Below are experts of layer 13 (counted from 0) of a mixture-of-experts language model. Rows are named router (the router's row for the expert), down (a neuron's output weights, with its number) and show model dimensions 0-191. Each number is 500 + 50 x the weight over its row's rms, rounded and kept within 0 to 999. Numbers have three digits each.
After each expert's rows: a language model's description of what the expert responds to. This comes from a sample of Wikipedia text that the model never trained on.

# expert 44
router:501489469492446490334440510568472450559475544496524469510461512539489485489426501556475473579522574470531532443467459469462472439529495575451475451539446538470466521553427562550457485496491571451481501406482554591489455531502414565431463542478404459410526377449515529518527478447531475474483432561458441442420642499505511531540536463475515541457440427551490511558480537530465477505514554428529543588511456505535456504491492524504546489372534518450501450451499534494460452364533505520506521539587405392495420497483495436497467462482441523583412498468469439374513470397418514528
down1:494455505476412481573439620452419499467484482501494474504566568530630448438581516545443487569477542471524529429448440464457518465445574443558495600620471528480477521539529517509514531510419539591554531544436456489510606492583466512583527455445496456483476546504547458436627552495505598417483499540537525551431538466498537486460513534539614547431481506564517642482510467569510552501487521559454445513521516543447505557528482527534528547525465487479472577547529460502597552487555446398463546476489541539551527612494522471546518483410461479407424469462466479494499524554543580508
down2:479540484459419473651501373478475544533491466516503500468535478484528538419460477535537539454461476521456473495510509617551436436452499561431552489452510542519482379469596473441519484582543501448486477487468555578438536534571573559523500536440543432501494488400445531413421500517512473576450413501477457468484512455475517498531529507488457488509485436535450411521537465535562524542483499536478515510474550533536600377554593543519526487508489492539416503439547475556446551518561531541448547537479568475470413394517564515544468426541558564513573539618437521541528496585492575629
down3:553531581502485406557538571515572515580549487573533522502525527543481572484540445515542455553550534578510438605581507484423508528464415484524424494466471486561488466492546442455409431490558443469440443505509471502437518510570412534502559501402476474453523527467374461469488481502362553486400485512450464496502515486485434503578471546468414486520474535568544471511538550478536486513482450572467548536457503460488542451571585492432495427464509519467469494532590519424461601544496469429490502444525539589468504479482474453533402444525413579513468507609437436599487446568391541470
down4:429522408555540469433551449461510485575571534596552462530480483418509512511514581443554439522546489468465553401501502532492586538499485497485467411535396430499506543496461514534543535505515516536458488531490480531500511470509515382526422475477496523512514557528548555493472432596469593508539530525496482542440357601453555497405458485501473559505519568499561540541394566473475468481493506520576509481553438499475556531528478544469483520522440497406529440441478559483594536491492545516560591413558396564519417500462519405521516594389478523501523387449559550599560535523430456490
down5:514443442458475455476444424535508443512529442444468486541519527503466425556511561514469514525520483508594464506483420474516482503602370545454490565560461487499581503493566505483493633437586500468463539641553559546458506498521505490484459511454569482502565453490479415486471436434575520487471492489422502483544483479430446373493536503454444458507500434479551515507525548509476521490452453439495580467359553479523553499465397561456389493530482511435521595396475491489461442494478464546521572463511440442411540497413444510512645501487406492449444491530534547416428515551474541496
It responds to: Job and kinship nouns describing people, such as politician, actress, President, Minister, son, father, often in birth lists and biographies.

# expert 1
router:503454456513446540363431489551480444510389493505469491393447500523466468445345484442479436528530538419503547495476447439554412428508567514418493421518428533476442536518474519517448510539505520545387492469498528525555469529556473483552484492470388464375531391531576417458418502423466508535484479546491471484489622558532511571529487444466490585471539433525483585521461482545547463575492441432498483515600463540481449433466462483534574521436475429512513460473451525558487430459497493566494492507559492471471444501440492500401528476481542476537515484577495442431606504483463488410
down0:512515507538575526491553499552567514522452570590472448447428502524498643476471542525479534491442521469527572524470490545471442436477544534527549372507505583448434558411467571530511486451485542446537575451577483523517511532445542455588543524616530488443537444599464538597530541466666482515540508505443549455470540582478424560462521397382488551504508468557528543487517570486582455505609547450541504577550475544397471518583581499564512479466513488585566478488490491500520478493520527461415489569533575495473520443517553455498477542556578482556490495522507443525573505492459492525
down1:466536552529570505504446474567563512555525490384529476466437471483374529511502558515455499605449437518577529447569484470483423542529496584460471494470474592453375468479420518512454547445463511439473430454508458543534502491502477514555465557478505443516508471436416487501510450567478480509507529464465512490404496603441568545513535424561518618545473489571525529463535459504447513549675553463486550521345555454401472490478534494583486537483423474547589507529503417470453523494466468454489507487584456516581504516441483460596566544481566515513552427552546495559506466541455552506
down2:464507433503462452469519489458530506494451518487526546484460566511454458509515500506496432527490415478552461469580338492408541599541511479474454584548537403451571446559511537479596452564507584525540418536500546444531467513515487400489552629465441449458492538443519484510539472441509529489483541528474560324580480494535535575557573530492444474484496461518529489543518586488426513449494517523509571424519556540587556570488479521463542490478553448444571471533449489613387530457539484501487471583588532423489428472449464415481513515421485505502520484508452445428496447467564487423
down3:561488440476469556543501458566500553517501659452542505478525538527459635434435501495517494527514496562451507538450490454414533504519457555521537577565555542444420533495451415475455547569547497464459489471489466514413567479439458539468444525470476560536557443494508496545507470522526466472544546531485484582479610412458522473485506423578477419527439541503563650458513484486553579580560617513487513479559398431576466477496562484516517482508428555396517506487438497492501478465467462488550558433540474404512495502543468575523478422488432501509422517463429508425455508617394491504
down4:530562518524526556386473489579500464543470422494445469454549519502492567470598437529411477499448477568500487438460513476389516535384498478425525457469515479541555475457451411468428524549573457513518604524542520495511472526460560453508440475474537580549435616448535512539509570533512474449446473439503491484484504560497533558571518491531438564556440422620590502444568586485535524608499465546520502526536499521486485435349566613565563493563484454587576504507481543510435498506475518451460473478461457598410501418501491465533514554534494516413478453540550460470462432482450517498
It responds to: Final nouns of institution and country names after the, of or United, such as Soviet Union, National Institute, Association.

# expert 23
router:585402446569472423437504501505493558548504510526500494491512500532519448482463449509442546513462563462440609477465502539508493486519501515419436378504472494444448604512474568543481466560495537513460468413539492495558481503502488507523477432520451506421522439476509462520376454526516436526430509548433609537462512510444487555558499422514529509470500470501460596453443520529509513495403450459522486655541492545546436480456457488533518579324490519415476518527447528512437453466574472452562552583526419437448439484506443501504422390488469527437530544483490459437506495414362471460
down0:392527454468570538472458489480561509502393438545484392580451416559459510485559567502620537464386526434509525468547527522484537518425482455506492462521505481509442473504422558542427469584552474514541544512439498505557437531415571444511481560514513495568572519437448519580460480510464420571593553421534516552480587455487510604476575514569506512460443486493473508545461522522528472354476477477474459509564631448473506583371474459546485623537562488492443541438413448536488504513450400485464549536493482553516493469547477430530495538494474505444467537527459553511466451490505494502
down1:516508525593561432352575566553555532487532500524496543524567548493447545538491523472581618493495477434460577547466479538415523540439473520387407504532512601513436499445456642538504499498494511471487591540511488492517482619518489503479533452518489576514617509603494487423463487498532434568513518510557558452511532470470414580469511503520433550462484503497495567489472526440506438643481456514516537535554441470530494503423538516536549484448522505492546399461480457446521446487545573471418509403487539495479483484552524463455471457519476460506552598435441529620535436503576456474
down2:451404504546555546461517560581519461529572526490465474490491480590536551618495512648496523545480421392536478445459452454480515456453510436429530576499437558475524499404517577548575506528516468589509515447524553486519489497494574486510527527517487524441472437507456534507418499459550484413458371435496449460560559561524466547449524456488550584613592411487482442480550556456492487542551491556540497496448461547482443519438528457472529611474531486585584471451520608523461482447549522487501517522557516574504518603548441527508532442506451479435488497490425554411456471521401560470
down3:489559520515513497503603445531495529429475515556545469467442503495419534492484437580452411483396457424548607512481518420596407476544500436473478453473473466485564449501473571567521497475544447429530449427502510558583530510536543489533532511460515412531488504470487498518487433473506477503484528529539461452536429608418557525445455419480433481537449527442486578564605506532398429461554514541576495350618502445528430488498567438425503473547427468471572513389502552462427475454428502577493500465527529428540468498553471499505442530497495531526556492512510538562400605474475485526
down4:578402504520450533516502481490392415576500581476557515518496488543564474526538408505486498431484523469569525526522615468489387494471515438476524441474482524415463540473559487583562516411600579418525559512486487468414464538442527469577499449587522545604483553433412550575475477575591494507487479508448508487484442446501409484442452578456477499554575526390483454531528453594573478515596448491509456460449418531529503494511515565474442569435458465545575535462531476600528490503603528475513493485542433512465549515509487513538568469417419508452484520516473526507519486431438450566
It responds to: Tokens inside or starting parentheses in biographies and data, such as born and birth years, plus Cyrillic, Greek, Thai and other non-Latin characters.

# expert 9
router:547504425523497503398460542553470474494428562484502555518448512547533451441422487469463443596519550442512458474519427444475493498598484543499441439515507477483414480594502593524462488535473523491496487459465476562615535514485505530479503488517436508419584452512518489511444452491467453531455457566498515528483565557457528487577492499592498472479465387509507565489438547558555450476507562454492526548601434536497525405523417458478508580341420536531560510390515497486450522508509489480514516445473369419466426506426441409526500490500479442547442553486529416468485597466376442415
down0:526560328480604428559525438490477528516451531521505408529483500484362433503499490604517524605518516458549525531472547430522516524460522447530473402471476485598464497585504521527476525422541486457509574475472538606405471502488385494479516474519560519463559570517486447481541525427454469575445597463540485519571588597497596544434482473458505593474502452514503530483572560493532593483556540439483528436519475507488548491520516456509490525444522558536555503489510412428506405484437501542458527489559484497498549493543559436486517476480509511483557574485492540662471453500565540434
down1:429505514507479518466417475551357458492453442495462488523535607535495578491546512523504438478499461472639446541507554470488512415585399545514485528516437559538527489504380513528420566444583455531476485611474537602483511518473493471515546551511570516523418502458493545458540467540409556486464531477419565386551465515454491595485460510481413550449453533502490460475516564470495506457505547428468437518504440569507497529423393433476533564485536479469509435606391499559517525490477573495484492525492543421479534473487459520448539545552449413458606456492472466477429498408525471422
down2:503570502410487504554422500490480557529506567460580541486433472455472501488457437461540605448424484491500530524485509461491541381447444430452548377490578610479444480524474538468535457507565517461513532465467521507528515424493449405488475458518570550470481487560425579502528511409510437527455579452549531507505542492369398558490529474553418572506416501486479447516505592473464407542622430544514522533386446510522512504439586472509433465551452569534438518453474477483505495582469507504433482493450548552536564450426526422489483441545494480473505496542567575518598505550476518404
down3:545492488501438466556509497535558491425548436396477490567465480506373526507535465507443539516523516590431618503355570456514538455525524534449482491521522537572502514594599437476529513457498432446443509526473550444525492489532446494480448463487459527505483457479413410587497554394522476536464525539453466449578512461546518491500530430462495419462456477434495419562491434556496517480463534502491525470501504513570429528509507489481493499573463564559462488553460462540473441496508547409502524577468545481526370463499553414512474594438414516652479561499596461408568449466588476559
down4:558502510532614565424498439488614496491567442432450407398522581561450521373482436425456479509533533387495526393519413557469469575497459536553505405475432554489426460424504507498444514538530486496514469556442443436520464530557611505504543555500474542496435532494492474502495534472529441491459530469529516522595465492444568402507491544624466526543543575492486486460444468486423506451556478403422532521577492533547487492513621561516482497505585498452509492477523504504492472515504520578463543457510478530538440619523488537487587513513491407594485524459526474528484521580435550555
It responds to: Word pieces of romanized Korean and Chinese names and raw CJK byte fragments, plus quote-initial pronouns like You, I, My after quotation marks.

# expert 32
router:468439459561482514403484524497469471526406569487551463438490499523488443448465462422472477605530474381489536464508435486509463455414436538487493396532451482438459521469528489514463492537467550456454492458507433551573547500469399522526497484435500447487536436523566442517460508558401444491422461488490498520497549573421545494525494431539575487474517471588485479527427468519562413508524526410512616557532458565554503516569424514509517532378437487422546575402515520553396534475483480520551531450532380456473489476526494538453464479513532480528418505548478363431489535492380417446
down0:525530541496507430522499584502541455509515481519455572565523446551474527478529598464563489480487519549475498510570455549561588598623478545529438456513487630555505513548505586496526438507487571418473501564553503539471564539453549539513477475486540528561497502518481452419438516439454562510452527529582458549499539556647470539464566519473483450578491449533482519401574551565539430542569474492477541561471522406510513446464510557551449539528567434445545515512506407570492456586559485473454528544570502461443509553561516425446462517471497470547535591381412537467470454377534517565
down1:482530534596474480604532464408455561521561463496503554470494536522491455487437450505454525482487452497542536517546520442520548467506539545541452534467403497535534592519440497537521512517493426513513444530624481510626528506450627378637475572453512521418467480534541504434522549610576537487578443470532443478497586540555528478439491436452563509492438499568496546458499536548405578517517490523471552489499436475605552422521504488479511512446421465499452490499463476433430506462484524454483564541470484547497520473576541457559424602509453523600534560596496528517513443441397551439
down2:457462494548423419529534579349526432490410449414487586479442560458549418530562482482492438462532493464445587521482572500450481550535480427488496586480487412633499502584503448486515460462507559573440497452503539635474402471349494486505529517505511437551432452541573501498525523533539591413453433498468558560527495563532572444521452500495474477466556484551516487489512476525465558522466528446477546463511492528540490496463470467527609545438548560544510474410435539452543536508489462646507464496503419520531480573532511488504553523501535587479519526543556471446590478550500498548
down3:420493470585501481459523567586522469510529475434627471410490484560510484469508459495484480504459594506463522500522474585501535630572499559464545525463503470526511542562482596488568558457540578423424489502584477535415517575534589509540487397396530482508447565493460450483469464455498579476551496545603569554518460543474543533532495535510534517429528541575494464469520487531447386517458508568501470465488479463587430440545518526477406514477496489512533441436527497531495559474441410546580374559436577474614505601510433516492475552561461510473434484484428528483447540564439475515
down4:471446518476559521564449435501463494476497454520581596435550521549422560459429392504633571545476516478410453537390433472514462547498428576541458470387485586485551568522602573563498440569538467439502472420545419531464470490566431463426603515514465574435514538446361488517460503469538518519567506487528545551527552435479423517430512475469505448469434571489546468570434475448498441421566511516511482524527482505467468440482540479562488542509485506565593508501444483494449500457562493544530493500455500547547507502598560497451525547455499522504452438516527552508504476372574476464
It responds to: First pieces of capitalized titles and names in film, album and song tables (Rev, Col, Part), and row-ending pipes in such lists.

# expert 12
router:580501443441504497484446529491529535505452503455506530439443574533479478462445485541489428514484477459492541537553410491491469514573544540473454337509481512511472598503550461568406459595476546490450507437455422530473529532557446537457555394404505607426589438507536542434487437436501459506473439545504469550477556488373528546501428503510520526542380418499444467532410506518489464523458449440610519587471472612472542443451450548501524477484449519493416491455478446445499523422466497601485549447493478476433412504483488485461433522436538548521468525502454463436514479481371471465
down0:477464494491358576486543451527500503575522507475583503471560545478508478517454455497479440548535470437491485495472480539497483428439489503524433541486519361545427481516456530441483429586449517554507492557382506542495574546492486497503530588526478356570510490559486475511552502550457541593494474491499575591509481552453485497390394462520564568395492513514550535464540547520490502518501564511419524445549533493482611516499442585482550579321600524502512550528483544529469493569514428545517458490557478458458535500418585512461480462470517490505539546512532503483554620509570509589
down1:510538436423523508502499491496482622524504481449520543426439627578480531454455475534508455428451503439444503531575529464510541462634523490576500461524537535555477495424469564451494573561440528452608414498541454473461544516504497472425547490426473618494536507508509484550526587334536430508520474492515511511507482460557475510479443511492464521522470401525452482512473425485504439545496436502539505548474558534520454484490507545451419544548370465567487433483474521452587515498430466422563655510497531429468431513401542531458537448462445534467434473486493561559521438539476468414
down2:508528567463531547578439451497615607520528445537398591587494433613459507508575543491494435459538473504521586480489487523451527495509512462494509460569546495567552527537459477578484513560541514370529547526518533492544457494495522484525570545469441441559517522406475508458557565518570474528476393445460512582468505602503443456481508545508464431517393515475502485531555498470494442476418472478383449577522510545485549490452515548476488474536546459584427368488482452594517488486481461529424502507385469445477462427471539561545531441528460473517421434464543585484456403537461506572
down3:434621507616532548534519509556455464497522464575546501397567405451467471612593410491555431481488427460470432476535513486462519511506468466501498482477540490537486560440531498546408537512423549448497555502515509541437569491576492520470555538441404527461518459417578467528478544486413487526448439525498545478522490509448537517498513427560513517513522504582570425481580432471374586475432514462491411530459535489527503469533549536472442534515461423404485433583546458486479501575459574459616493494451541462528447426464482502530526489497456454526505488382398547523568592556457495528
down4:546520506561426511525503538347509516437462486489500374529444573446529481551513406448545502502511510469572520382543461415479511572478433457542467479506496576511515495417508460455588476542494440506552532519404446556545485505502428515470553480472554492498522495388619461451547449530511517455551455417591481514476494504439476506507527530482442465544498445504464508597555507399506490454485563447561482567424517565461454525488590461497491455504425653452473444532522465548621484563486525404498534544458536528569460522422466498437484573493524521529492581411544520457469505523430569549
It responds to: Spaces, commas and decimal points inside numbers in tables and statistics, plus currency and unit symbols such as $, £, °, ′.

# expert 46
router:501451480463429455453485530575437485633445554494488514359505521497529465477543525391448422494578469452407519546533496508529418460476495500470458381519471514462419600553539548514484506560525437557441567455483443471583488506531451476501560466474443479469511469554470472445501434502545470544459467501452520532482508503532537492518400433481500525565455458513564476532343480475496447531474491416497471651557502521452481477499439444470527465409509449430510502447530513523508468483525464536525526412529490441459437477372415516499429550416505498532421484520539497501489457526317496473
down1:506447532538596538550520535532527469642556378557564503506492497592505488511386451523488485443467566534479524520515588500451426497485452479508516448520544590572442433461510426540546499612501556475513543435532508481605523494516474375401514538531425499486511545456427519464488516544422435484430574499501504506438435527548464441590566514398434480572521531509583512521596505530462499549533540435455437538482564587465588576463467501546540499543396559577476549443484468495508455571471511423446475501459506476609501484476419510582552517549545433499514513507490461472510467514450506486
down2:503484572498433467544498541538465485474502424505549623439530382537416544570528591434556560510530518601552411512459519518547568410413516572518531511436574516477495516504525562471494543484567546455517487503550491512484437469480539490638530509498473467484509453563554491408497486459452536551516509483549477525469441466504365511582418518571448509431493551543489464567484455486644485540496486509464619449561511542479491526497416516524513432446540428522514472554451484513419431468460523454537512496483479447505513541397443534548488515550362497571475486558453501584584526473598474470
down3:499529526495462475518624463509568514487463515528512474491512401564343541517506645511520539508459478538655539493489473473597541440502478510535468511437567502516545508601505471380470580538581418519534410481455479484539459494533463549517544520537518454474506570505538479458516464584412476524516445510493473527459515457501496436591471505628382510443514583521496566525495479508506444510449562418489610405604537519456501442543469523562520428435513457439582403514481453539500553500505550485452536470481464460486482538535437567546510505545433472549561487528501512552536545472598526487
down4:474524501417433526510624469538461462449583552476396524595513589464451463412491599550359511452469559461584475507552456537484529556486571516519500533530452511463523500470457548560470496395519445530508455522543454518516445522538424633491448458551501537465506514448571396421496480489545546608522469540555402507492426592483518473602437464553547492488478483547533428523535403482420513442521549484593507594455483464567452461531560520508419527529465484547481451414477551489563572526478495509475484505430398509519535488472456447500464482511559509428453501457415482537501490486497578516
down5:437495490517495572446556492528480504548407394502422478455482529532506438459535429471466542600605557437501494498491529461444450540503411517480597567424450510498462592508515523476459501476514498470515470554478565437537404447542479521468616525428514430492525554460574558568546514438446432484488520475540500472524609551539474560459540560520589480507511545579451451465455492474510556468551493570526637566552469505455435485476494575618429423474534473584505594454450569465492539597422518491437479462506469455492514406482485463431518428492561499481580508595494472441550534570517492497
It responds to: Bare space tokens after table pipes, before numbers in results and ratings tables, plus opening quotes and apostrophes.

# expert 47
router:569462525474481421406483599547546400542449465411510520414442569586483458461469469561450465504523527427516535509526455486561491504558593484493471360524507490442469486530577549510414447571475502522414454477413504506566459464446523558524461509478499480450545496430479521495441494469493514507489467469487522558543610574444534525528442459583522507501481443482504531446407537558541494523485492496465496742514496528555450524437457437500554517413487436410462497447551564523460513451470458529525491477496461460419458495474478445489426432483546510542486450440572479438555581504399493471
down0:473573588513563447486549446472476457509534558516497552461524519497498478481496417547520538460446505504532448560438502486507454444510563482524511458505542478478388417511524548594441559494484490561461440457557486471434404395599529432424453507490586463517496458518554533569505477579584529560548520435547413464525484471538510497475484461455442438496493535472550464483413569329431522484556472443533504389457483522548512445483586501629536464481472558532452510524445547492511540551511489508544478625511532536535537414506429388485496485551571477477531495458436495457529371470447442582
down1:475486489541480471502500535497511441555550500579560561439564527432488501465446453540484464503507501508534476425461582509547473416440454481467494539457485539485461565489484483555529508594490468525563503439492411496448442468489566412426489470489422479553467481424589523473520592477509496439435552366455501500410414502495538509526541386521615567455559487433485485476488494496566554483540543423475531470450473577503531521570432482479536521521535553573535539528434427416463501528539446351411482526441520595451523590474542459547533548554453548554388525478525556371485452493502403506
down2:502448513518517479500542572607461485484525515439415448517542546442465549486531560549542465538521545511437554532570481549527432625564413538456541462498455448471537521514480522427475502509568586491495579500466509434519529443483419520487512531446535479454563657477562489545563400492485564537540544438462518461521572500446570420465408456535517473416593457561481485502502514487605513566566499483498506494450606427544522473541447379543492467489509424527511508460524472572515515456476460512524497448497503581526388441488492477513483562424512457487517518522507357464412621567587505487
down3:417496513491558569541492508517516531582427461471434485583518515542541463491491506584482451475531542355548534533570510590514464459497518570508558472519586537463424501550486513532491463545519504507554588505580495484433500462450545517472512582473371490435522591584584468446431557463532517483550399501521531524434570487547531428452382543526479552452383383505494435476423431536534436481496483525521516506450574425480428567553448428472602463557481520530543558509426475488447451450466465501564451396490464491604525551576567459497503479510482524484495536488488527446553495568563503537
down4:450468554421509530525475510463476456587550491574446465532434530455527446543504486439546569490582497454498520469521439446475502492477553460615549509472515464518524419508544528430481558525561447510582553501475473526416388478442585526394482561525458534534462480529483613473543526443606482416466530474544416477507497576470524493586475440581485467428431421430541490512486415475478409477557465576406455527510416381514523530553498554539510484465540496508459536536486540476546587583489448422516430497468518522528528554484544513612461496507494471536568505550400620464438462461532494587
It responds to: Pipe and semicolon separators in schedule headers and long table rows, plus note-like words such as See, Note, Also.

# expert 39
router:561457431484456439421430509534481475486499553483527516464411544478473510461443422537477457511510570435496498511488490464525458473549523515457433392509401474455440590522535551547492486586496546436508475475492507557496470425551437589475559558441439534417570416465496452459492510509409432512388459593415535447464635508486573518625519513485430577470460453552518544503419544577527496534530426430511521580534485543574533437505483494523539528480467439436535510513537547577476459394573516534482512492514502404487444530441454470448499500442453491532406504463511454426566435462392521465
down1:490479484537508407485561494533471536465453553480475448537507482584583470521518535544448464570504530554484487468542492479563451614484594539517472458475466438534483546456539540522450379476515560498406468506592524501491550523559468489522553475360493417499486536464424482450439553510471464474560508562459573484495531531415505510437583556386463511515481573512548443553460503557550567468516471449512645481412529375532516503473510478458527594456530396535524469462559502491486464575650472519539462463493560422465468541483419559425470494533485558521516532487499534466504536487523565349
down2:450480459525534547469458440540531568546492479517382538470520581517518421533593516597476475511544470493529529573454505558494533474577527540591635512498435524526491503511485477400433449429516516516498464450531603480399523500487471449568554523565452482533477507461468537580407508542527482374516397434508507511498529518427480595458533508362446544478479559474507474475511396483548600482549549483482525560484463475608396488497510419491516546441514442570461490448402463552556534520475506438542616505539486482433500464508452540491478436405494414430515534565522554482539512526476544516
down3:439441527577474536437497596462506546484513359454412508516500594509483477533539449448520414537523520560485493527600445461530497396436464385429494496438500509486594579506508494518521461473488496571400507492491494480511508493539455470528496473417459545523506425480443483607485469449484358476559550505543412498495608461495479489501569517466484561571449537399477480518503456524509512498538518461522565490399564385468417594490471492495535455504479496518500496506539565522555450528492549583561588491487604474430470465488503571477559559562522480499472422440572537392536586480423511488
down4:479560494526646495476534514442419562546522494463522417512405514466483461472395468473613488515503449505469446561522428517520516418437457458494471488545469524467526506520538555424503546463485428568478525446483505567510454479454553514568546511535543416437426491486508543560569526404523510495421505490606478513507499399498464554577483536471566569492563488516514526518587503462585526542537439583537559677458492439471472540462516507611531542529443449515525557513465475543428525428457496507385492485485491515584452476458497548471444593565507478572511536570419496460572531481433501602
down5:428525516449531542528503507535496586512476433533433589500504462448404556451382545449421505473461507472547445398488520353499540520503433463426514508483481490446486510509512569535490554524574605449475500562414539458430502501566511528503449490466494540533504448456388559574547548493512448571433566487502505514475581485520520487528486509443510565558546471518425526504550398529597463580438499554431500579452470494568467541432490471434497472555454548405485437478556533486582639460544485465481555505445538491543557530488547497457541514505548499543430459466446415513569360542453541484
It responds to: Commas, bars and "by" that introduce or separate people's names, plus relation and role nouns such as brother, wife, founder, officials, Colonel, Sir.

# expert 16
router:538424384594514469445429553542456459556411519494495490474456512497491510494526361522543453454583463456456551482488420495564431455487443528451523419524480472496442537483515535556437513621443463463394484436480525475551528491573399578505536452472464501431544430477579431468476456525457488499470481467492453509461561518372462487504465501570483524460519423508426518497393490525537492530469483439631468636524475603490532441504484459584472593521482398481505480493541500497402502504519495499500511492503392418510382563478530554458512492531491485543520504448524487477548530486413429457
down1:459442496390441506466525462489490549521538443539487534505385493472420505540483441461541534506491573449494438444610453473529519488497425504515431479506592487520529442554557540464406534516614501551477545488482556531528501503525530529483553541460530476568395433389496484540538490508470516572520508442491484511498484493420450473580506537510435469572466613528519374531453479515492551432547561461518467482575531601468562464623431506514508445519503486391552511444519451525503520527422557458440468408508502462469474556456473590550495437496506509562505511517458552684474547391427483495
down2:484536581511498593588540498470497453562527453603504498443539388519523513394434467399445524462438503459522526502577495463482483585475548490518449415441490527455497573526439520505465470520518506557522456536444561490522481391485527456558490526506426558519435518463567497482530485489474507546448531464619542453503496497511375449488562447495434582600523522452541508560511562496479480498465509471476444532501490561511424467533509541475535495503503531460503558518549494401534549537565555494521389382505491543620536393598472483389488499541463557450469536477527490366400544447446412496
down3:515541444516489546432502510467590566448459498471502547481506494500497399513471485444549453505531512542514466539455514472533504511563425460538488471531457553448472504543445428568468491516491437464401357436551490441479564435556501527517462517439549533421421509543416470499555446560526484553571559522509496557462398657534533489519492493572471537489532532485532491476521483449488465617413575531482443442488500599531497574474557505454466542442460435485548515536423498367579482485570505503527450452620513506460531461476537548548427458413496443606545517543556583557512460370476500457
down4:542477513545487434491515539380483469604460496410523540548454562471580475523372528559479539432561470516607577545493556545568584454482547459503435453554485542443530502460464535505428489513404553540474526512448458456479404580545484545509481468482553521432563488577593468547515533506523528459516457608540474404478415505533462473457563444502551535415494454507434491562467515544522566427529435470510545569536515485455470499556452499569570504513452521454518458491588542478604451490490422475589496431448586445452490383506439535509503533502471629490520508476561518472469578498466499421
down5:512539514444436485518492468567447528575672585468566537496469363448578638468482551503527495427523519516512472488504513451560568473455514501479550516534513586530593465551480545479470521453521541569471449431468556522546462441443451576481516466501587450550515430520459540505512488429452589445546472564544425567527582487445508511518431416416508529483558505559458461533524433449514535503552489513431519427531510448531571559453467387466468517481526535488582387531513412536448462490553513504462461470455567480589541560517507511430493513446440583525513462446482560555507451438457567557
It responds to: Commas, and, and closing quote-comma marks separating list items, especially instrument, genre and credit lists like painting, sculpture or producer, arranger.

# expert 17
router:498513480485473512457502496587476460531436465453538511450481525471423518506434485455448469518531537454497494507482457575551473462534586539427465362531400432528433508527533486508486501537478516500439441486437525562543488445458413537497496514476420455443460433468500497487488548445522406526492378591505522468550655547459535576493417475480467541484515430446494458511458550564525484559540487377591503590590473496515559379480441519520504510451416478441523528442378547537458475448523487543533504560526407407441383472392498501502488449442493467546410479552526472422526454486471475472
down1:537576507564516536445501457578440573492444433494534463513520529498405538493482560402609480476516444494437484556417493432501380524388519571459552422569455488427417493436422477494419447488513528471502597437513472475459507570503439481472619532520539488523499564554566503525515474526507408468504449548453474540478454405471573489517499534493408538502478455502540584481497543515495477449512465465453473466604530422424586443526511451504489527476499568411522390502486428489537510488555572541451503538465528521500458577381504602537528476524434511524518423489497445556531398454569454464
down2:541513480555538454513464359541466445577456438548501498609433441493521433492486569526545494466596534478442464526431480563518587480522531582552521545446553509519550436533460429517449542519600454446425500498495560614502542494461489523384453542545551507511541517353395417492565494531540413501463433536541464524475502626410511505471468475482506511491470449487411556499560521549521513452544518564603490492568511435489463547539591538495475455441493487457496513448538420441436501479489444539405526592454489421462531507512476430545564491427519477566439535479486492495547428498438483512
down3:488513480506499571477558508482509470570538581516515571461519406489508597582484580490484501404470471507492542510619465525462518585503431496607592537490488570433477526588484541507491510444501534480471519487446435521489509497488403519571486566514458454525502499482575458437492429625405497574466454341559466549443520483546485560448451489466532481501517457520488485488420544514564576457552542568507545583507493509513432493515531479470525443465625492447419533417547515495583524557469477521548549458485537577561545478514585521486480437481551551525524395563499471370459489521381485456
down4:490549591562462520521455643503613534410531484542438448511524479597501596495508479546473475444531530424508489513469538449571484514448526532513564592487449550531489506529549574512561527483533476507584463467559531605531456508475566480494453557505539521480470589440551551515525464586591507434546575552572464503483582585569521473500532447490402598453495563429423554488516526526628520553485548529545415399387508468472510518521431559469547518479498441461506445505515425515606589511516548438522402515528522438502511473500505498555514556537586501488497582505532496536556437527495454484
down5:533573536480476505461569442487467540444524467516549569392484486468643573557443455450503493493408539425525538453512501494518471494490539455475573504540504453495485472474534379464562440526504435442542425388481475482530521537463498497467440532566575464512523496560557517548484522437470422549530593414443562490418502570438501544515509485540496509591550501459536438519483436495497428506536423539445522549480490449534451475462566443589413486435492400531493470493472533496626501530460450548571485585462503478657480462585547518512553462483596458413477422598548474483467452497503502566
It responds to: Pronouns and subject nouns placed right before a verb, such as he, they, she, the ship, the university, the drug.

# expert 37
router:444452472509496486439468558512536413481433496509473451495462541561442477515472485513403407459522505438477518442457430487464495484540492495486529490548550498504514488517475534556473538565455483555407434422455480489608468585536351479533488524535513454441561428388481451492442509515466472504426399447500480552567605502390448437491471502489474427513440462483493427529442475537530425558466451425549543574513448515482490467524489481489507411310598480438453537438479444479498500501484477513428459411512455488416479483394461496457452474440500531488402541480474563439537472432418434485
down0:506432587454369452557491455565506465445486510462475488471506430517455427556506560489461441515547557423516477502541392479433566471467523531391466377564429455494513512546414497561453484478576507482502530483465458525474556491508525480500533504528422477559514560539535457553485584495483464506516490394524554553507446454448496434568488522517463487539493428461508535389435529441459436437463573468395462575535582523516588491517559433519468469542439549535411548528544493499539554492486569496585562469424476506394569499493514521595420548536546492584565392550478519571407522523512488536
down1:543561492540570525459487507508553479463537480571515515494579533447460458444465541476508614460571537475457542397511525501562469593495646517516576358564484476449489409533457477527543511492521427454555591516427558494507490460410493523534465493530585473535531514510440502435500524418576461518487471632510439554492483454473504542477557465519454537488456489499521551544415592614544428529539584452442554511493518479460488498486533647531483538593478480474532525407585518475442470453521448570482443561533496445514463526518453457534466554589396520473504466541482602537521455426518505507
down2:482410495439448566414550535566560521471496606448409567518490532542452562475552466503457534489520420433567460636493501571501566551533558513505526501425537494535527454543460478547482423435439545514429425400488499498531544496612498459387478488516517518499498597499474481528510548498513550501504541523584497536514545566557457543455467564497433502514509457606461546567456438426542522521511534489471553495504394506458534430517569528522530506445547435452427471520441442520496584509533603542543550541511436539462520485469531516472634528476565590486456596506545446583443592550472477570
down3:480546463455528483496542476515434474502560490526533431471519521565462508531408498499482569450516551546554548525488542548572500474542419567618531561512467433536471461543502477444526537592470488438522488485491594525450565505547523490518559476493571464494411468521518427475490548577485467491531567542499517430558488449529482445533459476505520526504512409511516561484532537384362559481581524577490532404559572591636537488463563393531611521485532523525524509466543393590561505429581516484481493621549489468530394479423457540505556546495446487500526568512477496403511558414529566531
down4:497457540650524490487523428445482519568612452514489484513410524451493488511428468456490593491480544436461511526511473461476541506554589528514399508425537391465485483551567637489518426509497433501493439485461571536510487541504533426465411481515543500474538539536463587510456404512496487464584463488488482518564492478531527474552414462554544510508517443451556460505490439456431553514520482457488559444613483569454435383564451569447482475576558571530584547481499551508599457491491509461518500504427586508395485522524524490552628497514448576464523549499606449476565468437515469466
It responds to: Labels and header words in tables and taxoboxes, such as Species, Phylum, Bio in BioGPS, Prod. code, GF, and prefixes co, Pro, anti.